config = dict(
    experts_per_token=4,
    activation='swiglu',
    routed_scale=1.0,
    vocab_size=8192,
    init='uniform',
    init_std_o=0.0,
    init_std_up=0.0269,
    beta1=0.95,
)
Below are experts of layer 3 (counted from 0) of a mixture-of-experts language model. Rows are named router (the router's row for the expert), gate (a neuron's input weights, with its number), up (a neuron's input weights, with its number), down (a neuron's output weights, with its number) and show model dimensions 0-127. Each number is 128 + 32 x the weight over its row's rms, rounded and kept within 0 to 255. Numbers have three digits each.
Before each expert's rows: "mostly gets" lists some tokens that are sent to it at least half of the time; "comes before" lists some tokens at least twice as common just after its tokens as in all text. This comes from a sample of Wikipedia text that the model never trained on. Tokens count by the router's weight.

# expert 7
mostly gets: "ation", "ment", " School", "ies", " State", "age"
comes before: " of", "s", " in", " and", " to", " for"
router:130143154125085100193121163110093127161144131115150187100106050142125123135182193149134160139077112133140136094085125073192139096111135088114086161137103103133149163113163125141098116128146100097165181117135118104133164138079110162094070079080138116100170175146088159174136093188086143078089090102146092125175062117084116193121113106112155159132172089145085084103156126100126116130166
gate8:110087125144141136150096085147147146146140142094096126157198124171136185134121094187091175142136121113119103142130094133120084096120128130144100105170154154116104173136096149144125111150136118187188103117089110144125129105124109146162132142111180063101127106165102158124118151146108184118131115125095158139059120092076146128123169122109131030209060082112123119117118042159212175118076
up8:137111158106145082135125094140155168152082126116174160143088164132139169154182118172082151148114106070107178091150135229175152171103057130175083198160166135118124216157122126148130144127106122138139147135122168080129114152147189136146147116126164118136182136082069146168129138166096063111094119075178111080109139101121112163109134174097112183145116131144100136110144101153108147111126
down8:103120135122095121090122139092137143136083102101139127115061123140124105163157124147077196149178156068127058110057114155098125121130132133133070163203114096079132115099165134142153168165094198064125146174179126145137174073140148128207142130114130137151152167138094108142174081160106116167133180131190111129100147118113121086124109154115104170143106120102138069109118108167120114171060
gate9:110085106107133114162193114057189112188151199126132132139128076095130213090145180148122149164110116137113163174139146099147083145138086132123104093100133109183117152123104041134174096109107164154147163119160082117174142090178133125129149068085139121155186141120107180132110166084142141096099121101192142107121121155144164096151063137079132140121140103122109149071134148164139127151160
up9:083107146157095132119145111168115111113110096150119166170156207134121150148092093137157119133160178156101167144083084148107109057114061137117141142132144185158112127186107151047155078155107101140123114128126108183118084094100057114171093174113154113134094089139112115136111086117068119144148118169141087119135154112108067148154202115193173140125141119180105170120095122154162179113168
down9:110127103134132127077073154085160108144179166132156148125160098145142173133087143151089111118110151126123122191144146153144129107176121144117119072097097152119124071143103096144101070098108118161173149036141161174099140130127112098117174053146169171120132139132117127142112170117185137118136104173114158053139184154123111111118131158208089088186142131141137198102145154114117155130222
gate10:084130131139099137197121109077136118142160171164095140145097109110158170126137125162118204152100098083140132191081164103149120110143126158097079159119122184097161126110100093140109092156138089109143115143124124145106064115079077103225065161118101083159144073164094120130075155142098120069106087071106114123162145167131078152099152116179174192100133152104127122139120107125128149147176
up10:134136147157163124143101127142137129130168146136125153131141175119136106166063144085123103079107136100123151149112125174009103179079160106148103146128105102180124132132095140101142166114144123144171065111131123141078166083157065080116110163149105205130095094156156123095091126174066119184061133156149134133162120104182133146112174088156152161115080131165200142111094167151110118120168
down10:166120144129086153149175146124158152120106120121147182148154157092126136142146101093117121159128142144126162108062106071139165142157161114153112165103190140074179126189069100079170119130094124141120039031156064132126108148071172121081127148166114130182189065163111116129140179113115154126129160108111098153141132123097180134104133140171122198141141152126139085130142132147146178115081
gate11:123088116147104179177093099104157122148081093132134150164092068104124085094141166156186116136113094116119110130093102175153113104157129141076095189146161105122095141163110145158128127218118141113189057111120193153072180090122110179132113072097194145097127162147101157169176135116075120093126122164107060144116077165113140101143136135120158112132072138088116129182130133134148149108159
up11:133173112108133121168140190119086086090138112121136166111132097116110082132131111071164121128157219140144090175170170150124109177135140118137121124138147081118101097129157147094174122146087145102141115122084096126162165185164109130084121189150078135130121140103087117102165056136165201186126104147130113121127164090168144111148144213126105132136036111096120142132124070179067114142108
down11:133135120107118196079144117145118188121122107173098089173144150093149105158129151137108181159125109160103157112031072102111101153080125179090114087125102170150098156086151167096104163138069119148122048069090209097134093094116175111104107137118129103134114127152101140112112116145113105120157149079120093126156189084141103118176149118170130144156125068128110134180100101132070163144167
gate12:089079143084089159136149098086091126140116146085133141180120115098130130138127183142167160115097168130135180110093111073149120100190110090051073130133137141111127165125125104128078111097085094108154141121113094134125126201093117094177086114099169102169209104088104140124155144159122110085155073121121090142095100116151077132055154078199117163131134165125100119187104157149166102094146
up12:169135099089169111116168119118140100126115094098129068128117162122164150149138099067091071106139180150140130138136103164142148171152046117113133120126082152208135100184163068107154089151155117101147158126186166144109134174117126208109124089182144143152135164149163144140150103124178124091098127139157071091138179147164125130111090122148115173156182068098064141147149107079147119181114
down12:166132150128135115134093187141153102167107164145138188158157115119154074108126121107121154177145165116126116083097087146118148151037174101145101167109160123092087079145098196126118149090093141110094080104178152124141090084115063080100127115137074146156025104145125148161054154097103181148121127142150135109137120116095177116175151174078141126101135110144182150090147123131094150109152
gate13:105123123162149133114170096162114143078175142138145085147165097079163141106133166164091105150143095110133154182120126128141072099118112211103139117130158143124110140109140143106123093103153090223128109131135120124125110063150065089124042151144161094088095092180111137147111129078086101151112096152170104166136108127099136121191120116190152088102056125127175132083121150103146201102173
up13:144102086123196149061141101189124185128072075123131104122128120139113136171108130110092103156141184108110158182095114162044143094078065124143109106112048159161156111155099107075138169127094087138161126146100113153094151111152129155148111118147097099167149128130062076116125088123106129095122107086128119176151156165170082138157164119194144120133189193120093155135128091100105132157126
down13:143143138126113133134101072092160156134119128157151110148137061146095130167121102145110078133104137127146107132093127039096093123138118089087164047142177112108161166153149118074138094095142148177076089122108169099113135118128218109171109151064160124095155157111100094137167195123126110104118163107078093146143120149155116114132136187108063102208127130129140086191191127100128115100119
gate14:106109158105093114133120145133129177118176121117144139191165105146112149121148126137119180083098124127160168137075145068105059118180152136122129087096120130130064146069094126097131144104107127098126102106124203142178077105110118129139104131093080160146137088178137125103137157152123135155152124120083109109202174209066040140129099102131123090099117107169097069159141187179164109096127
up14:114115155139159138119130120116151092145112106200071066116122169123138145067130121158135091134142069123129092078149117141130112165080151174097115086147138120109125087185143119120142071143114142158162101114168114135162140079145099118136093087086101124124146148103165124102149122090105105144095086110116135100128111075209184129164047104088120171107083137101192139139166210140067203158129
down14:135181163138121115161110145136127123087101154110124148145190160172129163084090127125100122143119063120124145136139107073156153153103183153146135085069169106074186160116128139190149095113086179146136097110121114168106165129105166138155133051085171071160182078133121121143107143130224163107087145164132165123164098142158138167162125069107098175112150135144148165180163087130128147132083
gate15:097139120093114118162146165130113070100176121101162157100099144127171141160182150158091223192132137066121136138128091134139119078121160108111115138122115163117085123102136171152127104140119110139128129109151136151107114125114095099080108092109201112153117141210125126107147112183131100063105097107113106095217100117113127196118090106097197106176138089169109114203093154168108108167131
up15:154113111114132163138096141101126167109119087183102131137088113174106211137092085111138084168123109085114112141144159155149126138076099119094140101156141145074099133198167098167102124149145110115150134147135109152155080079123145108128056101060147161131138115070085151169113112122082145144076122247094105187108094126150093098115136137121130168147117119092132127131160097105099161075051
down15:110075125095134169130090165078118195131120136132141128197099158145098116170147146154072098094137144165113137123130140101161094142086185112135141142128116139110103121105100151093132130111155160148077092020134185155065163138168113090211180117169134199175125101050111089131138153149104127172152152129103145081144115055166100111125133118152109096089115148106135172112144102118137099160124
gate16:050090062149106095110091156089144107144166201121099148133078143089072150151106176163103151143163174123149132122112121120132160072119062143088138073114113184157083123131136091116102145106066072115105175105131207136128160116188068144165114063090144128153110104115107136133095110140165157114138028080143120110157151133133108149137154091120127139105165126140113157142106091144112133124156
up16:180106151137137102084119106071229128163113184097117129128094141181120145169119132086068095092140169222134131126136203170096140170135173151178147111117123135153175134127148118122126126161094113138161082128170116125118114158172131126113137101183106144145122147114105173089183109095121115190096126089106136075136096207142171086055186109142097122137165143141106117121121163107133121133134
down16:100118080165137126135063115124215107115156150083153115127176177159161141096097087118112190131107117138100107118171154143143127132083137122169119089102126120202099102127141130144127149136130151167173064102160175190186122134157110122136161171084137167132155110096168192107139119170053134175133130143158111076169180169116090166106152128127076199111120149122106130109147144179117116168090
gate17:159094105153134139124061122111117110162125183075138147120128080163123107153130179122055136124066130127161145127109132110174113106147131116110101181132128075145112077083130085175098093102155205121149073111142101140079195139173152175146160055136147142151145089137100090124078111144143177096037085118159121120143143139116165181106107104117158126062106125086134116181089123110143119131092
up17:097131085164094138101105096094190127136175095120059134124133151158114112113072110103131141138134133110116108127112158156124119122031161137150147094081124165119125125090072116136101138103124146144202113120147140110083178103120164098157106142162139135142120084170095154097118164127117104119172157194158167121044128177172145116141178132165134075135183225146134163129088151127063087164146
down17:096056098141108103132129133133178127161135149152082165201129124171099128120115065107100136138118139128128151091134119146085126111154138131086121129149162159138062127087110130160112138066119148135147091066158156132109176117132134079154188140070156177087128089175088149159125084154108108161028143152107152097146220133136140143141169065169088150151070163156100157134150156150097124152115
gate18:139131127167078120192153175167133093134159119104177134093080149089127109144147190117109100156127091135142129112110136089113116099120123212082099105145049117133129128154156155185111096155169091103127172127169133157154125148118123105116104089042137121183145164153104100147082081186130098067077090141088155112116054114115171147129154132163096173123130119124107136084172090095079119145175
up18:097124085124126118185113211106090121153074141114129167131119096097116162138182125167130144134132193128107053173101159172196165150160126111107088154142057091142155151131122145126118085137171139089128218125149137108100193135127088122193160072096163107132135126079119121099125102146152122083127048138060129107055144153120159142117135177142150105126113127130124167141142115122166164110129
down18:149152188141166106134125067133197134108177166125080138126148138133139088126120194103078106132139041122111216094125094140123129090104103130121117082129170115071125118133151133132138151134124108163109081138147117163121103156027146139082109139186096158095143190181132143139132166138140169160176165129168091177138089151149095096088153109105131128172145099116119108134070156105106179112091

# expert 13
mostly gets: " 2", " 1", "0", " 0", " 4", "1"
comes before: " |", ".", "–", ";", "%", "°"
router:058153123121115053135186128067122153084121180173095089130107142125159075141142129130140114093109101095155132124128121098139149132119141102106076136122136135142220144111120133131121121138111094127106110111172103074061151068104094139154079096151143123124131172191100188083101177134118151166196120102102111131127071138158171126175057087129140077061128136147163127103174151134181124133105
gate8:021135124121084085157109118097124180133207110158132103117123130097174138128165126153143136144124152079151155152127115147152094154118082095121125170141106164126098074131104105106112134111114122153117094095154154111096113139102078097146109056118138101151099101179094127112090126152058121139141041174105106089138102145175067097152085075123135113157133159177148122149129225152195143126138
up8:113114199097147078159144090151121167124088094137130106111091090074171056075122143131194147161109108113120129164127116120155101071086167118134101170099140164140084114125108144175126065218167146159126136103136167158111123112158145109136133096069119126047147135150112121115156115146119045112156089137083176145165105181174116108135116098128169118126114109135164096091155122107165076129074
down8:139107086089170087114188155127120140189120111128123158117145110095101120144147132097091112143151212109163129108171163123105120152128053142179120159109139140179150121125140097118098090119111154126099157218119112223152138115160145140098156167134096141125113149171181115209134155109169152100156166073125063136131144110099129111150202158111136153097121140113113081143134047069130130108150
gate9:081142078109136093106166136153077093135098105109104158135109150112147119094089107108134111158075132129109161072077083074118091077151113086117089201107050175136098154064149175115066115121115108127104128117157090163089156133079139064175099150175126127159155141134118104131114101124103120102139070115147103153152107102111090080152138124114060126095062143103039131122118154084116117122100
up9:134093162146106174133131115137147138130132113152060102143162124134106129140118172140106117166120136144107126054132175090108126091140179105145091207155082156096160187096127133086139131151156103172150086103120113154149054090091122090176135126095184054045156175175098102118139168073105102154114164130087136145095118128116124177117120129190112104093103206165158136149101089119167133135127
down9:150119131037118118170156082143109080070154112148102161096093140100109085088155182137144055151163071183116160133102095161134130135151124117096121078114134112138123116113130109132154135157145131111115109120133152151033096181098178106085111085190092123167086163100111134157192129095112118142152129088154136141098066122152060112140129092068138136171162156157129118125098140058157110095102
gate10:055153118123094077160094133075146115131118204096099079155190129161120147073140134151105120075064158056140128195132108074143113064133139151131169132101080170153106187128142124094072116151117110166089104098134092131093116125137093166124152146105161167141156073130077137078107141110117107160090132073135096084129147160101095173125093043115169110109127119152138127102135109096124138130148
up10:161125171096142202092164106151147164125098117071105128091108088072113090168122150089113126173125131220125128093141123109120151097128113166141099119155148131106159109125099115123141170082116177080142015125073102145125154136145124102143074146148119086102161136138135106128107168135117131125116116168124111189119035163139169109106097194079126146139123180088140062113110093142114161120169
down10:128147124089166113080107128150084145100127090126114089092111106146112113123215140133131156119096102103131138177101113131158151062074171102101137176140106142080124182151118127164139134175167141178086127000115081051106106096116107076153126082136136150081131073091133092140116154109112125125175117114119126153102119136161108110123080175127158145131137170143090089158143137136160159139131
gate11:068090142115094112121169043110161141133125090112080122151118108187061107165101137129120164096125089196137176160140077157122120131101058093158111165135158194058134096172187141152146096138072088127099113122132078156143132069094095156102149106089150076114089141142097154139097162120112122121128136167169111141183124140118120137136127131184147072162190087123124104121159126141184122113134
up11:145144123149143161073137129155165071146081107137150098133128182095124129125116086114147124074136101131110118100124066059127143134079191096140169103140153200061118111116141114229173163133136107111146129129190213119157143095135171144112107121084101156129083106128106173135123109095115150178118139149163175079136141031126152117090125127143106164142145128109079140124149113133115174144189
down11:139129142116151158145129096069116147154168144078123093156095068131167118169124169171159114121068107097129090168111112110101123113195130151103137144106169144167132146035103123049152135107151085155118135169149072133139107150136137107130115199136142150174167123117111149128170154073094151106189077122155102162121136120100129113118130103063130127111136145107127053162104135172144160085025
gate12:061125116197070147156143202102128105093102160115166171136129115147068158104104150170149141079111187182081135145038110133149115089113129133163112169116059162183105052151133109099118107133133118142198130118126133152127131174095089124164075101121132125172129114174130060080176131191147119144118109139146129106091136073153109142114130111153133109070129102148151154151144113138164105118108
up12:124105086180168141116122147126150122160112139148093159121166147042127155116172107084121121203165110141071132152147135147083121109108040131170146095094104130074125093182078150167193141118129094141137177123125123151175060166128126094153162159111112139121102082057176118112113083123118133066145090117096142115181148147120047121091145147164160120170118123153101176092103119155104137125115
down12:124116113145124095160197154169143088126139152130115196144061146162150157102151130128077154132120089099166136122195114091113130154120103116146098193090129219133097151124160162158098125175143105129133166201136105167162083100201086141120150172117144117170181154160140066102144145160093158116089123202086152093148127130116082151080152093120130149114122150142085174121130098133114082136085
gate13:073134086157130120108113164142094086133150122175147140150129097175112166110143072177143106128097146131107173163082039087126149097097128164149107145073114144064083177073132125115186083144130147122174123116166105139126127158127130169163034113113156137188171125109045121097088178094124178128129155095126126174147157102128091098128132109149143135161116106148127191071128112166134167147131
up13:146126067162121168153103130164077110082089117116119128101135119164076142092174167119096090143179159162151157155134148143113140080091144152137132114091107140158114180103230135134183078114153127183114158162111178109175170175101094113138084123073181129132154104153151113118148134117134133140092163117171103162125147126164138109109187112100146123147183071172125108054118058092101119088095
down13:119125101137123156134110169108126113155142150123164134134125117167093145131110134129151111120093145120124113125136109127138145146148095151160129124109114117127103102098171123112144073142168147118157137255135104164117138131100120136155115134117149080124137138158163142111153101167150118127113237102174134151139124109121162133163186064144139098111161133158099090124140079150118138116145
gate14:071128127151081128124159126144134164127122122128050132137175129150100138095171109147110076118114105135124196177070147114109088067086122097133098091087120099148119114140162155083174068134103050135127148095192125143103092183128086144182110170148150165102121121119092115164111156160126165106126093127184112126115155130159130087137121031147108152153077164133136133201086108085174118127152
up14:148136158140143127115099049095139155159095101060171065116115094180106140220100183090141105165141141136141145101143138174165120154139134178156163143138128113121156130177141121080158127154185176135148119151116108159150135132145204147137155111098191112110142159157091161161178183121112146116044142092147102124091100109151125165084154129093141133109179088132073129080097096112102074123105
down14:170134128131160148122140145094093131128140139165141104177193142143148126142172164142121146092152180111137113167104129096100171085081097196143136109100106135180121197174104130144091134095138115120141120232125162126136123146115151068140085110097145145122170138148094136128096119121182115127129151119144158170095128155081165063134158139134207090099132059128114168083150088084112142028158
gate15:125128132105134146128127101090126133070075155098093142144091094125172141100121190141082110148074082174118118087116072077161115111115178095100115157102127158079133133052062151136144117163123115070136108102092119143136094085102172129123110107163154103066072156223091165114143175118118110119161125151143159229137111140149097157131112139075141099108134151102135101118092115113165184096110
up15:099135184140084139098114112164133166098123103125154166133105143143139065165100170166124116155119161098161125162103121123124102080181117137155116171102190168133136146181153149089140165147091134122117071147042075114151067093161073106134119082134142165119152067096093118095180179157090108153121059198093092095125101110184112119147125091189117099121112141103120127114114155104157119139191
down15:096083152116130138164146135109110114153068099125137155150081101101111192121164150098095100148105145134122159117154079173137153075138138151124182122131101149074158139126165158097121116113151074159142189118153140147097114157117171116092063186142126125116149190114147143149093092114036103101185164079136193172165109113079150131127147181115108115149161103113120141087164065108163103109044
gate16:052105100161104109144090149106127090157148161116088074143138124094154178113183166138131102086167182129123100161111099105140093062110124111038097120128150155189052127126100092088129104121177138125101138115125130126105134095176127083221141096170163165152108090129119073137079154176155129068128092096104143122143094195128149133145112127137129187090122120123091141166134130164122113161155
up16:135100172151097092176161129166127123082114089088097191152163158186101174065144113112097103082165084140116074165103127116089112126067098137100156059138143127125098092116080103111126097075100153141123120159161135145202071107118129135126167134169113174131101083148119109126130126144122088149151099169138092075098185170067090143127108151174173135109093127167116188148119162146130150130189
down16:142096134131156185165156084115090127129106151102131161142086143121127176118166106082161127156127079101187172124109149119162120122108067103142182113122086155136099176141163134124095153119134161145168163211169171169227147097120136192086106082209124162094161174120116120107119147101166118116130086139121120136097174134147124139121152149155142117144163148102074103133111182095133196096186
gate17:114106102123156142225134154092068126142096153154135043144107117102134122145125190166175178098152116111125126141051097108136103112155179139119137194144116147070141139094102129114116129082161163096110157117086095134039156174166111130172077118116126087147100162197117133088122161185104160099129099141133141142090082160195141137158098113096125090132082136135164141175135112159120113133117
up17:094148111097139129161146119084081120090123104209112112125122172132175145174105110090152180133136104157163149116151148081132154137087143139071056128122139201104142119160173168123164138071171126133132110108073153186047159149145087123117103191151163118124151134122148155113135123158140088145125169111087184060144099113148109144116147142162069144084144068147133132141215146172129147144141
down17:147121159210122189083138111126182101149149115104100195095123201143140160092129111138146132146166133132126129173128160102098153126101137101108100068144152139166154114139108162140168140116104055168070142168193131104222093126049102136123100166142115119129146140130191087082147173117125142132111174134148175109125152142132148128070150135166084096147180122071107143122135167157149114141181
gate18:123109116151160161126118123100075098160169109163029114187094132121123126156121099160194132145111102158112189142095100099157124113161079098103091098061106152087159212106091119107112131133148182160143090075114128190126143124104136129119083148117172135119184165173079152141113157130123180109118145099110113111082122130152145099143095164155132083098094176108140144119109046120102150081078
up18:130109155141106094139095138166112116142137184102131097078210100179111147117140166160075108134127121156166074150105145088132101091130195152123130135137108109091100090119171140157096142125110084143111094143079117109114117177123123074086103101179163164164095089113136111148112084120187141101101097131121072139089072089148153137071222104101159146156169111130171081184072150160166120129090
down18:141156135138120120088085119106111096150159171156091119160054049109106133179151150149107109116113162127108176064128076113127097138131141105121164107102145147132134126096036133142215098087159176131188173113148124119080133083146093144151102158146174120077129139142156144127103165140095075117154194118073082152083169117134084088122108170167081144135152167147112151154143093132152110130073

# expert 11
mostly gets: " was", " of", " to", " at", " with", " for"
comes before: " the", " a", " to", " by", " his", " an"
router:137154158106124176123147137157094108125105132163077085162119108164090109178143130123080149115140123143118133173118081179069146092077112192110107114130143166101101131111173139082102156168112143157114127085123160155102134128115174137157106130072119190082089118156129089192148080100117092191156094155099177189126178051118146109105130165192206148140090119142123129133122121139099118082188
gate8:084120081124087094162109087142137184141134208163131118168107139156139111110108196133117126135137096109121123093113059106166097099126126173109119207117134096105151111118110154086127113103165153195156109121105157143149168156141142120214069103117175168193130133131111106139148147170109131089102064161144071167140137130101122131167078145163122082120093107115201145162075122127161110074096
up8:146122143112089144148132110112092124110166177053114128154132145131118086121081137118123150119081084107115069137153050122135107121124172118130105197125133101106161116142170175147181130120135140131190069142106118129132230107133132180134098088136185170096121181123118155110130123172110147127126111195110079131108095146173157131139108155130111068134136064058171089175109087086158127070107
down8:130135114121108141088124101127093147131181098158133074148177130135150136153123122063105151106178105125107091134155109144090165136164129165103145176126143149085182205119192097139149169114096154107128080222141096094115157086150197191163092145100118163115145109073195157151141160153115111155092091211125127154140126104112124065140131169163151126142104172120091123112130145084161100168111
gate9:171139132126144125119107124103091080131205131161114095177182130127098197066088120153151133124123105067094184144115109128133096105121121144137114174084057098139182141173132139114102109096112135120076153079153110137100139169109131126144095141131114151115146105127119068166063117118141174123088083142146207165143093160150155138088170112082133171130159178093202197187102138136116115158113
up9:095072180110067156162129106133142110187087126147135130098079102144100112159162157139160059138120099159111064080088129070170134141081201123117172173160132089124121145058130120106090113178125179090084151130135128129121101066144147207169098076139177102105121178156105165131159144120139115127137150120133176134091117089151167125055109166141139102140133139097137093143099089170129152115139
down9:119111189157136134169091138087122112126179148120133081196178137133122152166093101141117118160150141114095136116143102121128102171140176114180095080090101094133208086158090170127123157053086111153102098080140139113155153163120144125080137112136136106107161177118133090185104092091169114128131105132172149149170109161103214114154115094137178207152160102133175170176105164117099120082141
gate10:065082122141125114117127167174114134105085156120137140155202107139036163092133150155128157167105072152100092135029163093137124120162068146151107126151095126135094131184103123113117130124100131095162135115141136087131168132171088131150145121140211162113153151056099116148152155146102148098090139092161115186127141131142122090074144092163100136108167120111115185125110124229113126128156
up10:125119045179101181098037141117109075071151117191130116132167119139115145128144117118160170101109133125071223188173121111091125158103152138113132119150093111122116125069109106093102092092154131164132101153041171140111068143114104133167083126136120130166157182091117075165133120109147141136142150111141135142104185123109065146132128078141128080158103153184150159102122163146107125115119
down10:141074078116092129122194170153084153086164207174113151189150123181081148159113209122110137136158161130029177134116129090192186108124078099134106124156142114126088102121161129107141082086144120112120148164089097165110136143142128111203122122123141090182179136100147168108157120114150175129118112106139090114103111166131133177162098099111107123116109153154118136133118103183126146131068
gate11:138117148128092131114157150182119081137087127064105099162162070200178146127185201133087116136095155103117107130100123114088076135136173110199127124097074145109145168125099120135123134157119145159189123101137133107068119146147147092115118045110139183118156153128067073108147117159118135150116107173160144102025102134151136119094141063196138159131176148146096129101127129130131139150149
up11:091176098125197123130115104163108151155134112120143078118127168070120154126102057169112135100122130146094090103151181195132129156126120148074183131114191143141102149166131162137137099148118131144066189119155135142136130100102072175137127130067096106161109047150159121105112122175133092077094152163110097114137121064150113090147100155102117113127092118138151116088101212204149122077098
down11:111122196118123125123097128165164072102181214055112090113149040167194109093182137165158110151079094076116117167176101150105054184130085114091119087127107112129153137100061116131123124127134130164124138050106109089111146120133121129122129111093111187090158079097137157150091153136104125116104125156147115171149113157121123120137076179161091115123140098146158134105100153127115171097105
gate12:123114121147124119133161188117098155129083144156148084170150052105138148101086130108139103133152132096121109153081189099084107062125107165130119190082113119156069085128118073085096110174087139157162153126110160208141184129140097145154125094166167078142105073132091042175074147163117141141112111123099118158088114114118088086115124066142140138104087148122123171182113121143164132156115
up12:106090107146159151142143087104130118124138102175111117110110138087081112127090118133173082150111133142143075149156088109101139158197107122193146108105099070072127186108142105182151122128069102087138048126092156103147058117146212120125113152115107080134158197120107111186082097080157124121150171114140117151086158186136176133134152134148063154140148135122062148135124077153115126151111
down12:136139144132093111086130151119137168162070128143058158126173167112138100137144135119064134110136119108070127132160095120062115085094068162140126156099160109088107113125142111183120108164072144125137145021187135153143126103129154134093147192080146125200137109159028102138143092139112141204116126133160150147144114118126128121136146064185150153111080161133105123123105110143064122126115
gate13:087176103122103086134126113142079192111148106169141182136168155193175147111157093150071155100149122095176109167102097103052120097151177132185134165103143159114078138116112087164114154142139111151094155098086101109091094141092083122148159127137081148178079065168137073114157106127159117157156107136095120142148146096095058109140130063133177130082141152160105138158156167103100155088157
up13:116106140170115147184134101161128088158057160175116089139054079106072149135071113124123156158147127082104090114151112082127105133107112186095110194134092147058148166099152097110097166128090179142143084118215137125122122174111170105179142148084130093195119139125119134147164065140116140097139153188149097087139104136132135083153168119127141186147090145100139108156118141119116074150106
down13:105146139126166129128089166081165128114124162175134167119144144111184150063152079147110142118171140109118099196132087118099113131082176156176134091101128159153127121181116128113156131189154081162123137086131121130055099109072113119164147144123089128173124022110140129166122087102113112120148121119090178103159105091092155156117117083172111092094134106140137139132117198173061116118208
gate14:155131099136183119139126096201109167085119117118076188199144143138132195126122093075157173128138120152153164172140147142110104119141080090135154103113109115143082126175117115132185158167112128098155169105137130167185116110106102119199089165173163096109125086220056104138126136131171121173134113172124122100159140137122062147166112115114145079151086123117124134118142152106139200168085
up14:133090125129182167142115101161162065133130153154111122120158089107097155101079105120169121161116123156113100060189116097196081145157163139146190084136125099093067130147147166133234116083121146152079145121190071138152090095148139176077151151134075089094153134075135105125121129137155149150079134100194095153076124127140133140131159061146114106140111105127112146108100106146161145166132
down14:147118131123121100087171168144195102146130087128197151162145094173116081105077131077151141111172139102161130162146168097130138112147173118219109152169117125186123135140159094143108159087123097183109128218129166106186125141123083159112140103191096158136100119177139066125111178138123212087155122128122136085106151133162116149125115081159157132138152118075112129094143150168126114151179
gate15:083080126179115106127162129137133127163148114091091134200126145108164074079121147109135183060146114113086096141142096135085125104145157125107077216131155137152087145128130149126114135179135099153068145069066169147092134156088107156112096077174106174130102089123112110114104124130085116164072097188163129189143149114110105107053140107144142122119118107157152202154087166132103101119165
up15:105161134112160122104119187160077157121147120196110143126159137081131117136076056158154140094178090094062112166176133115101062103137147145134191141079149134066101093142121141088157118115140130169083160095124166062131121149114080137087081164106112121184126097175149168085145128120131146181183096122149125095153152102169089115125136107155124146119078047133146156095136169149107155098158
down15:121121167133128106134112148039124157161135109183147090092142109166101146162120111166100184132168150103092117160126099158103178120091130100106121163153156139103192132086077096146123118153035198159142108164102149178064110102139147132070103135145071125136128103128135120084142148094069054147138123169122149168151170140150120115159119076195190129135122147141112138166135149151130071096165
gate16:048074115130117165122121146071155102140092094092118126137168157124124169143093206187139118179129118052121139172076165146115109110095092118127140174134130143164102160131121127099098089144041076123141148085149140106108131129086152187104144132121164176092125131121076069179186139152086119130088078112167107147102137075114138104075099154129085120100173135155145161176134119146118108110167
up16:115079108144134138130150175200156140088114115163127082132138159151051132071141112135134124131131081189122195189141136155121136112090137104144140108128130147110095139159157155107137115131122112088138157113058067140121110154139118136066129159140080120143182095148137196043133117110148151176135180176124101116128122152196095068168090118130142084125089067157125122110109179086190128140087
down16:173145137169105115125094130132043134160100145127152119118138069139108182192145167158095107151160117147086176147098108119129125099152109159072139105145156163125182145066099121116111187169167156214103129184113144116126127142152119152160133182175174151111176137155117137150130152112127086129113128118110163174116119083123093074151114102188166171200119155116189123167135147141096210116124
gate17:150110082153159100096142130149141076171154153104130117152165142163150190105143122073124167025142123053074106143131119119143095158161160112150154161126127115122110107074104139112114126150127150154099182113116119169116101134162161099129147142147131194125152157185127064105045134071199160093138127129084089150118151086092123128100145111100162210165112110134172180116099135137086129091128
up17:133128157129145174146138054080088134064110087100085103143152164164152115129159071137103166087193112168150136124118147130120116148132092086116177145144159197146135128110138095065121096166162117152109073119140141181104086098087146165096198177039092107065100118101169113097157092134157150090124132134137141187104146170125147174092163134133147150144099090163119075112115102124168138131117
down17:055148175138110171082095102109140142057148185149122154101144163142130116157157121174142121180109085123171137108121152133150084118127123134097097116115203176125123133146143135108121198105142118124101110024150157101123083176174118125181144107070134146125132103138146176187145106159132105156130097106142164103167121144148149054124121091121118108118131107179125141149192125081225137087121
gate18:211112152101210104175163108211107120123142207089111148107096099164142104087119162100135115147121089135118129111102130145145121099091162148142137122110117122102109115099142095161178132123092162106153091125122151183178128141142168223145143102157103107092140165118086151123101131088096123168081167157105162139119111162161158081129064105147118135135088047112197122106144099147160178146110
up18:156167134072100116133142090169034175087142165174089178114130122145125105106187133143118155165169113109104148135113089142141116146085150155114066123174119140093108178110149138086081168079144156157119161141151186098110106137115157122149121158094122160148136104114081142201128109191097112119148126149132141171076134144130133134113108145247190111186124155155091123148111111126069136110153
down18:122179113108137116130203176137135145110089193160092094154133066175107170174125132118112109141127117108119107122135143152081193117126090105109141072128123147113102107157124116111070143156137143154140144205133152099177103056126110132157133156083127086080141073138156103141124085135109088151092145121100192106111215170149104173120205112153118140182120120141128131201111073161100110101134